Below are experts of layer 5 (counted from 0) of a mixture-of-experts language model. Rows are named router (the router's row for the expert), up (a neuron's input weights, with its number), down (a neuron's output weights, with its number) and show model dimensions 0-95. Each number is 128 + 32 x the weight over its row's rms, rounded and kept within 0 to 255. Numbers have three digits each.
After each expert's rows: "comes after" lists some tokens at least twice as common just before its tokens as in all text. This comes from a sample of Wikipedia text that the model never trained on. Tokens count by the router's weight.

# expert 32
router:108094143116156132071159114117142103173174148075092111116127128125125104096176142111135113136163152082121064113124094100167143117150141091181106099101116171156158128140126094040063090146095111124147062142128077155126125141106084141171168131157096131099123113132143188091152123147108176177
up0:149143130116117128083147110165130108109142110116177158137130105134121102092108112112101138125071123087132125170124043163113165106081127189133110100220126201126141108108102103118167174138196111101081155151124162168123103108095124094092106106068138135160100086180116146084123070091143140141
down0:113168140092145111169151174105118121067104121167161097117123170108120132132168106163123160109162144104155112129081098111059144112111154137149135137089063141091167157097105061066137106131101182134115130136150137178188121121155108146148099101188161101128151160102137121136143085119090165090
up1:104178154103128164108155172103104129122146193094165123211071106105082102095142156061140140146085095129150105159130119055165119117175119099108139077122140155183088072115101154143137110161130107050133069102114116102114147083153093109146155163129172152112127153160142154146108132151121133107
down1:152099150094113129118131151143084098114099080126049145081138124114120127148112179133125096103143170116123204158093119170157133155109106197142125134143099114126174118101136148171073148133123121122138154126154135084179114121139092122095118160116152156212151132126186129167190133072085079070
comes after: " |", "|", " |\n", " place", " won", " medal"

# expert 27
router:098124129151126142093128157122150096159129145090119185131084156117132146144099110081146107150148097184074162092148070128139166101145116165174199075173100079157117101133135115065100184121169123137141096157178127129113102063134090098138160122116123145138130102126168150088114129138095140069
up0:104089084115119122168057141106125157114112117122145139152131102121085134184159057160146106096136142123086075129146084137175110184162117173128101157104110156129149133171181097071132116125103076143132153112133101158114119124058082121126110120112110167164120132128087161171169067118153127088
down0:144149129085114129061125138149164086105125170146167111122104102140109119057067120087181104167152170114129122154087129089129097147081129044134087058105100183136159140148137175150168093091120081076139120111207134137147081141093183075119131125131135108136153159163144191139139175177156067077
up1:159122125091101206107153121143111118108117186143161137132173140119115106104192117119146140121120105073104097032119143126121142124143160087078181111182129113164099104078090130103109060113074133140063107162150172116134139106083082057173195167149152115160145138135143107065087119156205107135
down1:116112160118170149120147152091143074149085061128139118151128125116147161087145192059119051113155127112145124124104104058137128159104105162079137096068138095134093131103185139146151175137122126120186133131119120177172052127114151139114073177161109151159133169117171137135215178090131146192
comes after: ".", ":", "3", "4", "5", " You"

# expert 3
router:136109114160168106108197121176135073154120092118153131145130098124160081035105062069153176124099099130128101074127096070155117123137082105123105123080124166184137115185135115085109084172148185171156126137145089165093142084137116147116153174144076185122120111097070162140079169114140142091
up0:167112166146197065101108114151167121121139143121169129153148066183121146114173111065168149152111138141110167100152133136080181122160129208140144149155091080105159150040071194128096156110125156142148097122092104135133040157190196108156090111131053118171155135145136095157160052192101102098
down0:157125105052122080110172088157092147155097187161112151128100162167130147162119187095113082118125142130118086132145172153145136122090110075065148101077183165122115114083131076156084152112141092082154069114095087066121085089129144160165138074099121118164155119153100163111147186106106114107
up1:056165121091108209116138171125146141102195157140146139131122168239055162169057188102061141138124124121168137153094119058134183181136095106091090111148164149124157124137105099124143100187119138151095081087138148091105098184161096190118158090115149149145105163124128141124131135069078150171
down1:236129179103101139102078097082168146126109106073131135128167093154119090187173110093139104121129130124156141115190083130113141145125184105183155160084121142124107196071158119093117088138158149127123091094133148131184080115087106130119125165131152114093102138168117122192087149143126147137
comes after: " |\n", "0", ")", "3", "4", "6"

# expert 12
router:148131122110137184141145097150138118192160110160142114116079170150146137078071113113100149155140116129094118103142030060171163073125059164201090131119095140155156114182094091121158114163143113121149106146117060146113149110097132165143103133152134187098146109153146110102130137096065159139
up0:130216181081150106096189121084110145119141144122116190129101118162106116132082166173079067128097118134136102132160174078101163145144084158169098104057095123124064127150092101172104084112178105121137164134138110088168095132151113115082122110152188163187147106107131158164149126154063163125
down0:146144077119105148142132122065121095122073087125138133093130115112141144122195147131122159184104143093128156063129093071122130106113164213113151127126153084168120143081138160043105186121089141093099103121166143172111147129169137148114076103161181086177108081095127098166125181187123159151
up1:146110175093123180135158119084138107118149119143092121113063118181068118043122050129179155174111161086115112134173114174184093073118132103090093154174181169150122134142127174129151137062072141155123132114128110156143184099217115122168147137143088113119162168101119134091133179127074112099
down1:182168127118141162110124157145082108089092125101079138121120154124227138172131160144108048160199148059132174170095111070117091074149109124146133172138109101148085136155103175126125119111132142155126142128155035095128124080142132166120149126114134125134156164163176160146113169065175118187
comes after: " ", "1", "3", ".", "4", "2"

# expert 7
router:138166091180177141158128151112162159077094164098155116185124111133146112109139130075177174140152151130082106140082151071116109104137099133151143084094085109113178100129130161145093102136138166129124167189137118152120075103148109070076183101143155125110151122076144149137072152104076111135
up0:129136108145134162109086136152133149162122127132101156150121142173132074109126107111161105141156120087107142134148157104126186145129144171120140174099153112106145121125150072162086128126221097117097156131076162140123095126152170160120127081139087127135046126131182141132101132156067123135
down0:110110138147190149163172150089159124126139116140105069093158105081170207177098140123129113112160106161164163085121136111062090143122148197136151053156114109127109104144130129163129166126140126112115088115039115094092141101071154095138190136103176124081142119116179159105181112137158130146
up1:101108144161130105124198092109130082122147129210180088115207158066171094150125139152144138130094134139150140123152175117186110064144132171099124159146143091094132152123129133199159121100102105161100089079134121095140082047110104156140076117056136086052138174132098119119108117169121120125
down1:106104170076103140194106187122081149150165143149079105153057047136133106083134186090133105112176128077129131116146171161140157124095148121148177157173163133078132173142124100101148154109159101108197098079185101133124176080156132111128075149144091110088136107132104121082104105152154198098
comes after: " a", " the", " as", " is", " was", " an"

# expert 8
router:185137093152163150136146148141137163138091106086171102103129151161151093104080136115152128162151155136088073142093107097148171087196075110142131093101134118167194087104136125141078145202138125116119107146128150089123141125151100117077117104155098166139139143146090084063154153130126147142
up0:115097185083116162118104167103134096170132188159102174160142044109130087131110135112182110091131124141140179080188127080134142157137076075092117126165114141152179143139108179071164155138146072097092151084158138149137099111131111135140145108013111158170103102027142104102207160139135126143
down0:185088115124099087112185094168139136170201123058115107152098137137134170109125078133101186116139181144113109129082157121114102132178201176134147121118085164132140141121162143091138118110110091093125092197139097136097159107122110051116094174174113117066109138163130119136092133094164172096
up1:139103141126161144154139105099153142130153062143113143134144109057182158113129101103088172179109077161152183095193113111141166092190101132108151093145075065101111103139123091118129151127076104163107208148146155144100166127148146106114195128144132129126112126133107114131053067133145051137
down1:132130138114162155121142180153110177135156170095105157152097145161138132172112172142131139087134124096112145108169163143124145130131143091199113084102083039151085110117115171182149087132160157107145136128171133149141112117123043090136193191112098183160159086147095131163111186143139179073
comes after: " (", " \"", "==", "===", " =\n\n", ".\n\n"

# expert 2
router:112163076141190165117156173116103118116123147102213105162148192160160156080069103092097060157133136149052139136072136135122147121116038147167083136166117110118135148154137092169093177179102087099134065131119120160166102123080112131129163141188109127135182094120150104076163163088126128060
up0:068183167106138121148098104110093175114129141144106157172129146168088142172132088134168205111197092142111112114094112172128126095123155156099087092078121053147119123127101141116093157154138111119132110113181131136147220128134120175086107144114125139099099181087132127171126157189091130124
down0:166151103164117132108113101117123109132157072112114132147117158114140120166202074118111184138077106137149132151099200150133113135135084139102125161149088160117092101026103159125100111154204160087158095105099118120111129134164128095131154079127141104164129062113093108118125098097130110168
up1:130112166071157139083154132093139129119109126133101114123124092104156195126138194117125108120199131135169218123175106055048140127152105093200125086120118145093115130136152088127122148094112075137133123163101067126151140095116147093142156149151176103101153110115175168108041163147104099108
down1:120138148148137147167095123141098185151124176207145183178148072116159096206140108098144116131085106152125138099173176174136128088129131132111124129114158197134084086213070110139096103136135124135173120108087054106182153105149164119146128158177212099108137171123134197149118141102152100124
comes after: " ", "1", "2", "3", " (", "4"

# expert 33
router:129137124172070207120134130148076152162109153086152129174162140113092101084116110165163091161133155123093144131081133154111104096139085151141128120138101199146154120165118162139038152147135163108171124197112142181113059082169156133160168094170122159101155107103090126047103152099113122128
up0:166156081110155137090149185137162111186127110096137126155135111046129181128114138089097182098129112103082100144144142193172132119112112117124138119129072103161116117138106128096107162164119139146180108144171144216125120072153099130134145169047094117123128075135139037144155126167143102128
down0:097169156162096139122213125120137130106171167168118132176131208096087110139166154132101074153132133100186083132157134090130092121106119151118135190115094090124072172173139091100102099135154127124128120115101068087103077158093122115079151054140171149130149152207149109148155083085157098153
up1:167175115107157115104120109133135171147134125044143137134140174127124185093153099203182150143087180145139073102094108149152161144105100147161119103147187136096111167092164124135076101105118077131156159095106101140080093125141147115136160153173154118107170096109143098111070126082131165201
down1:130117124207162077133121157171109144140112181120108083085093121102133102156160097101158097112174089112112106185165114131099167113122191175117135144112124075133072144079087104117092181122176195182141137127132138122166132128060097121163128099130107150136108186102141148126129114090137104164
comes after: " the", " a", " his", "'s", " first", " The"

# expert 37
router:163130158157121134134152156116086108123079099123168132125160171124138130086172097087161098225055110119129118165097142064171187113120183148154130105126189152110105082172112123138054171159097125131113126118117119164153053120124134130141163141203105203106098147125127129109158141096111222086
up0:149108188144099215131073168127127153150192135234114098169084166146122145101182096093102113193161201094142138128107119093104177155146113119116131129103113060137094109092104121159194093130122109110079198153124084102175122176117169120122127112145076154129117059093129121194128118132128117092
down0:108134091105086149113125145123164104119130171114140094108114133084177147138126153073110155168086059104105155093111103102126060103183118163135119117108136181130171180147181110139062166115165124172116098111128145150136118109117128152138082145175138118145139126180170150153132143066081126095
up1:140124131115082175130094146167091168099137129107065079085148109110184140054062114108132124111090171129121137163072166118097113062151096113111165101110158139094151123090087147119094142124122209159088150086060108139110105105132083121199149094151138113118125113082107114126087198146088137110
down1:123123166163144136143154065072115059058118123155119171137117144073110119134123156150105156118116180168107131106132126122109152174120104147119139106105108116112116130156140094128066146173105091136173142156174114111157121205132161131093099076048135117142130124192089146126164126087184179117
comes after: " ", "\n", "–", "-", " (", "1"

# expert 39
router:090131138171081149123178159112083187116070163144138157130111126179088082114138128137125148151106158101125083129102118116141137099161098114117119114105060168109055158143116176144106138161078093129058142156123142130149124124122096131109213115116127129100076166122092124157147130076137103119
up0:174065142137120152138158075135163134099119142111160117153139121152162110169157153129100084158097119154118149107093143115137103151176076189121114120189169114128066095163126142104072154144113112141138107117119120137087131132087076105093166103073177129108106100066090176112139127116132064122
down0:198102189103080100096145182114164168128144097106143125094111166143143171145165149131119123068145112068158111160156147111095089170039144110098127167138147100114121163094087142188133126107116121154095156057109131140136087049120107134096193138124110170098124127192117135180136080151090136094
up1:138089143141146147158164142132086123117093093189171083152132106115128110124095177135120143165135126101129128124176130098130126162123092145078150112113063137115077174120112073112172154144185125137102053104112162171134163193106126112068181168108132181151114108161126132177169099131087133097
down1:096133133128128054119101145147134117083123106122137140185111117112120156143109112145154167072100191087137193163120169141165127067139097110068160200128120108148221078107124105112207154089201168152135102114057083138055140134139072177148159107076119062175155128164121102110111094165178183123
comes after: " to", " and", " the", " a", " was", " he"

# expert 4
router:122117167208115110153126170168156145105141125157112069117202090140166126111104135065124119113176143102109158146101141179141155106151065099131131087126145158129126115137120165112145123114130117147077072173142110162130114078154180081093152071122132098095167109091111144167116091092084163080
up0:201080169139112034109139210138135099170143113153200095170122082108108073090143150137158119091164072129166122097148103160092132094105181059179138120156121157146105096151131183080128134186117137092091109135058155137098068197105183137121129115124169108156127097155114123161087140155174109065
down0:146099151185201105131149113127137115109149178148105144152136129122129123161141163095155206136119180160103167117185094203108102100174152145120169090093117097144152129111140140080121059098119097152141126130111108181052071117081107129059082126105145086115162077127164141169124156116081129177
up1:106077162133075159116150109154085114179088178121130116162184094117172126182114090144144141136118130151111101135049118120120117122126088115117109059060142093106168110060120146168136169157092102152145136109149109109099071113102120162108111131122119171120129115140077150152064119118087168143
down1:122145125101097108162137127139112124139121166139107110125068122154076172115155100128147133092083140164121146137218139103160152195030122141174069119197048073129099134070121104147141081107127180093152141079173114157122114136105095142149136149097116106141089128091091088124122174124109126109
comes after: "2", "0", " U", " N", " J", " one"

# expert 28
router:114138094132093164167221105120110093154123123113156089163140141168100123110083152077149084190120046112100123117087148126096124108118077147141137076148136168147178183150126146131063165183103166099180113159125156146152046140072172132129217171199128152108166111126113086149104128092079153132
up0:150116075199131091126083178082136101133123166129120129142083130107198149110130112123142084158123096170151142204091217155118178127135075065110166080123146131147140111176098109068130080197154126149079124164195141127118084103155123169126145143126099107135113100175141194148133117102161171084
down0:103165138082127129161082128190156126124117075136165127072102144139056105162116132121144161193130141145173140125146140165149133146143169133125083170092137152091105138064136097162180129145125077127097118105116058163137108097091172120132140182115124116178119138109185135117126160139113164064
up1:129176095089127096141161083092115120108148132126168163157133094144145162114108091094150145179115117041144087121151127111102156117181120160152136151104086034135116145118131125178160132116149120154140096114107139124155108145183080128148153133162135228142118115135086174082120154084157128123
down1:150179121061154163160165126161150126128108137173144184065062115128123096091126062137111140157108184159091129141076171110167105155164132165115109138124160104173092104082119162089103094174161110109081173063090132172141145132130118160099166093109192124131111140127154163142116101113079052121
comes after: "1", "0", "9", "8", "2", "7"

# expert 41
router:140089138176110134157090078119073107145128136149117097132138155163124154100143179108119096100119113099084149152071134139148152077147057117138095140059134115137134189158094132152129087160125130152140134137085117135099086098100110115133151158141095164134154070150175123095140151080123146111
up0:087169112189156088138139108147121182081176154075159100205109117140124154067131102070132079134088116086133084124106128151172138075155145156191117100047122147117098096127120148136117090104085130122155098080096158102090138085160116129127174125141058160136110138112150138113120143110104183096
down0:149148140092119097119163123112190040202150121063127180107152046124109120149144100134142150225164105171189157177162069117120084145116116102073146130158152133124117097159123153189130137141135112102128160109129125101151096163111138122139121137164207066137117089113109133144087106094171150104
up1:089054082119142136118120182119078129117063139081136126143072129127129067107106101145191130153185107102138177131192144065140109164106100140137117154117151119154143164151136149115123153122119153125132135166144168129071144150170099123099097097140128181105152103093088126168121064094108146130
down1:097159130145195186167174143171118081058132122159149094149140124160125135113098156103107081125119135058138160058115124111128135086138186169136091120095110105173145093118168178169098079138068142166161118126090157134147215095080119172118130127153124113134100097122161144153155170163124111132
comes after: "\n", ".\n\n", "\n\n", ")\n", " |\n\n", " |\n"

# expert 45
router:170073168134172137136200179196102155125088108139206106147139149073178110114149127115144149160171121084090090077160140146172196158157057106144166065084146140090092094169081158124152114149150111141148146151183093137130136138147137047159122080134063121102152142086137110115087128144083141104
up0:111122108109122133125083156092160121139124078166151075122152072072118130104158123195067157137102100163138160143063119133170122161139150167141138093195130135091132145100163147112167129117162149043161131157132140144116125186143096159118177117167123112196169135116179135096122144081107125108
down0:093160128160060070102095138222173179129163139129110099115115139097095112133153121088171186125174150214109104113067141079127157125224122132104092124111107113122070151098095148093171074112126123162112151047090135170168117136100111125116120141106137121071148128099150145141135123114121074140
up1:158115102109164179104104120129070173148044098187153148134126136075235142129089119087178106162128168091125048164150109162138169167138094109177129081124137135091108073100149086129131148113120167128123112149132159135082159146186107098123151129179172118148138127115151109083094151155126123141
down1:151114150131154097086078150102157128116097093142066158128150130148073127204123145102153124135144076171050170100198148181139131121071169112085086138114113133086096130110143152130106142129112046134092141115192157110097111162106176171137132116104080090169139121143136121076097168152119138109
comes after: " K", " S", " M", " T", " G", " P"

# expert 47
router:098065133155133130159102142118120100158127137162167088131143156110095084095138126129122111133132133092080133158125164099170134101195051115125149095107083182169129123159118114149075174123129145167155124155151091130096108174135079093056184111163128174104202120091134140111116127076109181154
up0:100084153137097074100085152097116123095170124117072080148203125059082122093190166066108178095109109127128112073150149093140157149139137117141159049155197126112105131122103162144096131109114101161137091122168076160109195165079124121141144149150151120111150129099107181194089089151129148092
down0:093099127166111110135160114143241180198155137075107110132114123147155133142112084121095116171103146089081119189154143095150088141140090129100147122131105192086118145067116088092157164134107152065145113128071144066101121189163188119071073093124118094080127105166133081117201146160109099152
up1:075151147144180132142077142101186082119131162118110166148146106100151128104144231065163155086146123154122136175099150125096160198021189082175168107109150142124096142097037092108113208087062154046124129126149127137143113127054082116101145119141132169125121185112118096120122127121145180113
down1:155131050114093073160083146144075083161141140095108154064117153155174118119146137160141105164160118096171117146141115112142181065134114128104102162163151122120157106086128171101174090173145082113091119140069138124134191085115131119119123119134096104139185092107161122152120138102113090094
comes after: ".\n\n", " the", " in", " |\n\n", "\n\n", " It"

# expert 38
router:076106174133118152093177100054115165105145114113138148114155144103124110115111050127168113144167107110161120182113112121161120102180102178129137083142116161142116081139103134165136094135160177051086154207124102141108073103110161111137141124088104168132150073066169108126096150110120154179
up0:168134113152144142162104126137159157099158137104122086148175122101132159112083070093124175128120147080164097126110151148148153121144145109096145113108126066182119159160180141153098149146136111118167075102188177193166130121101078144113090078138081118137107169085108078155089162143131143143
down0:171114214128102113108130147141129161156127194173147072075114145060102126127123128100140143125127142094167091136147115137237126179106134133143117186135119143158121128136153107076082165096165143150178116073156118081164077109138139118182135155105124124164055107127166108130131106146186168113
up1:171145144133162116115163127048178091156143137146170166140137127141165150134131123174158130142134143110193111090127094123111144117148148158111068133075158123102157179192152099105093145050139156141170117131131168135147104201136133115089125118138150135127190093064138065080121096072092095118
down1:104117112130139105115159101127096092116157068172175133119153097157111132108077123150132145132123177047197154109106126131083064120111124184142140118170082145084142065255181143091079130139084148149121182119118126172133200125091190079165109194125172089143065164150135128180113116147123159090
comes after: ".", ",", ".\n\n", "==\n", ").", "\"."

# expert 1
router:119132073153151131155168115147108094158138146097096098118123118095103103139117068097126081100113128112144132109160151133148137072121097152109135106140054125128115082122091121097096156203151155121173135181126130131165109151120109145107141132146142116120119091156083122158139114149087091151
up0:104178112135076150069127102123129144093158084117149133147148133116075107187107056136118097167103140134161145158161163141088134086121135129138087097111074116134190147121138156124126179136132136088174144134137088122086076203130162154113129158102128127144087120159129108083070135111103102146
down0:119087171171122123085095112125161122163135097184154062141070174123135135147111113164164105108119116169141122093127138160157149129140116112121154111167185124129116107162109152162136098160094031118121111164149154059172212176087124127161110160116091097082135196141130123098162086124125163084
up1:108138154102054148124136078089077132151084117185140081141125071193105085070111113143138155166130133160127171058120140116175148124177095099096123137120097138090149118102121079136126176141118068115123122080162128096130079122086126157161064110131132104125130137153046119101103160166087109182
down1:135130147113148122147070142127115165061102105130160188114104134115126133122120101128165178107130120210083101113148155062165143121146119117128129134080173201076043176036139053170133156061144144104160155147110110137117106128131134074179167154148117098152165175135096118111140136118106154147
comes after: " ", " on", "2", "1", " October", " May"

# expert 24
router:112153163180134132129138176102117101171147173170199132155128140156098078104117085110110076120120134121102136124069138119168090085190129128165151091117112148117175134107101120098111123140124181121140088212154098125075085106130134123120173091149107137112136100074102090149107164087115127104
up0:169141081162117106088124138169142169107108023103161154122153123107130124136044117084105164105146113108093093112132106070145144123165152202201110111114104154129145172146115072097201082148149160152114101109112129138074139114168153100157170147098139089154079106117117140116074136137181144096
down0:137110065154161149105115086147136164102142196184125144151159094087129114109082137071174115068139188111137148178112093100206119114110148162106101147098110117196111100114090062162143129097145105177096161163127110121090190145168172141189123146157065109099141143063127125134127134115116145082
up1:135091104160159150132146164136099155055123115091179103135095083100143061125123153101061139135144148076130137177146122070104093084126103124146178137123153178118171093082093171118121117221099061095139142118141142089145125102172076113122099138144146162156145156164134180130171103093081170117
down1:126127149091120103135050124160126129149189110136075116091166148153135152165142126189118081172027105125099111138094129149156201097098112130104092122128098110118067142078139100095161048149183148059121056130159167165132121110105179094198146160124157136070108120141132132139129166120146137128
comes after: ",", " of", " with", " to", " and", " it"

# expert 15
router:145149104173082163093119134130150118093163123091149137128143114147134069089134118118166143132089064089071124147082110114166153074145149105158163085147142170153188092174100104102095085162107095098131098133128080162147097107119169079176158166144117136112101119080143167142109182132126184161
up0:102140102077155152079129105190119100153168173080137155196146129115146116150103123079164150133081137197159110170096155145180107116094109144145144108164147151078151150113072081140121150186129168111155109122060106128124110122071129111174108104076130123103155136172077157107147164124058082086
down0:142104135131078106107105116096151159183121146165110109082135115168141154128126128116030168177125123168086154074108168125109094187143080122147145162061103131177130198160169161102143144151059143150065159137169156099134152094109130145109120137153102145192164143142097154117106125117196065095
up1:141160200118171095110105145201167143132132157127107188138134127106121155107156120094103088172154107133122157136175102091126050071138141168161132086110131184123164123186161140081158129107100161165101146132101120093144117087142086163159138129148125126148125101103142114159116149143130199144
down1:125098210053132180124085071090125114111125072178162107105133155130124101197097135111147130195086167074091093041090140168155164154097146157124188152118154105125134139183132200132076141108121157128136117133126117204145075160136122150127128088147137108094131136139100170139139106124123090123
comes after: "-", "|", "==", "\n\n", " •", "See"

# expert 10
router:123093161112137188100125165126116093148108143122095136117109124050106138078138085102104156091148144110060159130116098143196155132133121201206166122180062123181154091161127120137097096128131156086142112140140118191120140049133079086080125112175146099124167143126131094103138160103119127119
up0:193170136147152069154099197165170147114118083123177096081157142065092098110139112189089145135114133152117157146143131164139136112082103158165112132132085159090163134167141109176150128123112194085118123194147100096103091099156132074178181121146068116093116158052102115097168159111143095156
down0:104074097131103146136185115120162145059105113148158054128144119154130087200169128146083122092148182164129094140123142103099085128108137150153132135049110121135169147171148083143119079159104067153120119160137153151092124152163090140139100167106146129127086100073113126145102130092111092116
up1:057156141098157126116088174159098132124098117100127113079158195108089106118151111166140107130173106048167151127116157132119117162092120102094148108128150169160148123123114111167168137143117148139062189205106111183131141115160134157135104134075152133097186071129084126065207130065085159188
down1:166130080105110142122124172122103112109096186160111143128102101088076163115074155141117105095148146126145132072134123079157129147105052148110064121057111105125139148125126170169112113137119175105180078135112137096137156165133184134176130102132092197127117112053132095135118132149159189095
comes after: ".", " (", "0", "1", " $", "2"

# expert 34
router:115143089138119171126156152139119103109133092156158094122167147083160127148139089143176152120115141130098151114131158069153146078119103115157150042119120196155100093154113082113150165151156085063133055146202096112087120107146121122142129171141133163122112147047142111080127143122092111093
up0:143133110126162110131152154153194152117129125121138097164119150097130109170099124156095127137127110126123120171137139112197121120147149159194061131201174158171164134134130079134073182089159153134158115188109137119085167106135151103161170036097133146109117143103108141142159116135137134140
down0:138083159106129120173122115183161127076123140136088124108125114190092143124151121150124145072172118104124151096122074146125092141147184128135144180120057074116142107125124097105185101128143173142055155080164130175093093080105182152088132100110085124088100145135090104141094178183089047149
up1:094176097133161074114090104152095136104135117146153111088128135169113145058154118098107137133125089173150091075156066118163130127179100087169085156142174118152128106091091193130179121156126115090181135165121160136090075082118156216184144137139067104098088132143105090124139123142148142134
down1:133114074149127125159138139152142166113152118115210152134081147099124116013178121128115151143104138165141153117139161178092134150161149133117102128128080105147130099146076055149087156137139172081138163108142098066141164145170086061128146173141180080157133104067114137099114091141135144128
comes after: " |", ";", ":", "′", " /", "°"

# expert 5
router:126152144143117113153141143127081057134124140084171120160082183116124153124142117121147142095062175120072100115094084123183126100126068127141120157137129137111153146136101138112098159161132126082126162127103091126123109097183094164128140099135124108115096157093164151100145141142136191146
up0:119130123051148138137181111130136124181053145161100106082108111140137102199144177123121073137092136135090150127131078082156106109125153134131116142091153070153161081118083129095123159092139176189159095102140149121136141134127126157154132135136088127139173185087195170178144127165127144129
down0:175135156091164125106138108120140096101172139123108060164125090080139112158113041114120175176083117137105142116094091140116171142151154113110101127133097154061115141116073102135168125094151128169160132194146163096097135114060140124164160117112043153047135081110137144122089136164125169095
up1:119122126101119137059092138131109120146126159199130100192107128160099142134139113117180119126150174144095094168095155179177185133084159133128071200129102189117123173150154125113086119098176123114164120074110173143089104120154120199109130123086133173098093141089113129022130137128161154161
down1:137096130085077093142100129135102123113087097123153184123175147139046145143109135083120151088202044118118203166096151135148121155100157145099115094151158130137116117070173137108132118136156102130092141190178103103146113131115074162062123115132115166119155106114151200170062136110147115128
comes after: " a", " the", " and", " an", " The", " two"

# expert 20
router:172098118151124101126157105126106076126127133132173121173133100121148134049109097063156158116124153112097149158090087157192173072147100135135114081088128116110157091137156169153079156126145138147083069131142158162155108110097140138049148075150054123076115114122123159100083202120121131093
up0:161073119145098137192180122129182113077144137121189160098124184102196178098135094117119150183094110079132172147125143093114156141171101118138100073146126139148098079157143137074074133196114141118159087115148116154086140126069106085083156117104117167125136144114199114138103130151084116102
down0:153178148126120156113164123118183170146174147175165045118161064143093110103140116185162081092100175147104113115093156099119143168152120147143131156104152116092132097143118088198149155100118128117110121064080150088145148167142120114122106156178152131085122100067155130083146104090125122100
up1:077104113166141137124071129173155168120147203134180103174153103094147143120142163135121102096139133115122172114105175110203163097131065118180128120071103147133092120157147087125156173135123106179160125139143166128139218148104112155106132133119157147131088168127096122144211120154140183116
down1:163097140139092127092103101174137143115170160104154081176147168131115138125137152109085153133106156189096140169194157111095113054105149112125061115155120156109077143167154104128133145091140173101056196139115155136109191099105072095130100142099139173143168107076121067161129130071136117136
comes after: " of", " in", " was", " is", " as", " for"

# expert 19
router:148075131119163206147142115129135174142113135155158146189133100095147115171081155129135147119092096069115086114116148111186098159189139158181120148096121123120123130130091107179097143121042082122070059154154069116101095134098105158120177109158145140105172086128066154143127165113131141085
up0:093164133095114149128133103131164124149181091114123054150143177140125150155120104106126180106129156115097123193082102169120158108150120130160127180133163112105195139157082109163095106094144100155104143150165158121173143155159114147140160140177154070082123168111132132164051154104108154089
down0:088134141123086141088117124136126147130172064120123151092165145125164157075155102111110101086132136081088150127140135143152141138113106164161141166135104101183126158076108113166172139135140136160182109134175093145110123156078130161115151177142090094130162122074137147170175158130098108155
up1:135105092130097122125198108127103139120148132159077086120140130090156094138237149192116148091087151181161156107113150137144107140111087078135136137144115193165104105197107109116200115129138182132090100147126132097213160095150143103134151161186133192157110151109160135114166151093185152141
down1:119164101163116196146100087110161154222150121153086191177100141132175110178143123118160156176161117088122102129139121145138107095045130088093143121068178098144142158144130133080139148087135114115136123136107158160140115075071125120140119053145116093125103120132110155131119112067104174133
comes after: " |", ",", ":", "-", " of", " the"

# expert 44
router:142130110155171162094117177130146129174124119104091136116096152118152158088095105122127132136174158134066133155099087167117153041135124113164172148144076124157137126111095162139108095146086175169116153144173058115091113100132108137141132133125154204122165141141092142121174161123103142149
up0:095102109135153136105116152111123133161160150123087146177163160113122143191109134177173119161107081094134157130080067105104153159077141102182135109131134195107129122176137091106124113155147127143142108125154165100115117168117034115133139149154118103085136087134129175126132090111077077071
down0:117173141170127083090129121134118124141161072126115107181092065156178162176121186104125068121144086192153116151075119138138112174101078140133092140147170087125087118109136151088191163128118197088160079120107091144123109171166159173134086165146112099138183079136103099113145117098169144156
up1:102095105150145156145099222169135158068139114181161102138142150099145115136138117148138141128163148080148106166123165139142242154176170133113126072167130130122123138087156190091122041149158100080115173141129155156141111185150110143143068130137083126111145131123130158129080098120096050115
down1:071135085130067154083162111140135132130107134133076087153124119068113183122125130140161168144178153124141085123133116199120124168142154123146112109123101068149187111214113135090153155170080106127151217144083087117157093123167082106154099194142138131149198184116134109148079114091086128104
comes after: " |", "–", "6", "3", "4", "8"

# expert 36
router:166167186167143131101122133099130146063137125182145158167099122172103097099132052105137145158096064140074083122113135112172123095190101185170119124118094111141098082148127148158089120158116113158140187186118040136148141040146112164108178096123092080095135121099173146155102131131061145120
up0:167108123126125163104129167101132121113109112159136127196139163111109139189209084137140116108136169152127114112086037129083097148217081085160119142156108138151152159155145123122153131118086109155160105092129145118189091113137074182097125133119120149135118135094095158110077091132165120117
down0:151183064108122091168136124084126132133149089098151157103130120167140166119104151128166153149137174092122158099173161121112186201067116091057132074082147193188118112222095141109142137180114108112093067101125162060163105161129118127139082136178154119136108115107098144150127137145069136125
up1:177132138112111172136115154162158088071142112112163140216119116093143089125084122146122080150085143087194074120050047126115119150162131144136162075075112124169131179098184128133153100176094125136142157133108107103125108107173119148192064180041167133148158092094124144130135132178094127128
down1:133081170154092062173142153155074129151073132099124058134153106117110087189125146050097114189120117133091166096159147128090150168151112063176148116153115137134157117050120123133064099153152132111127090143196151154133138134118118136161182166146134144082120142120143155119159120105157131085
comes after: " \"", " (", " un", " as", ".", " that"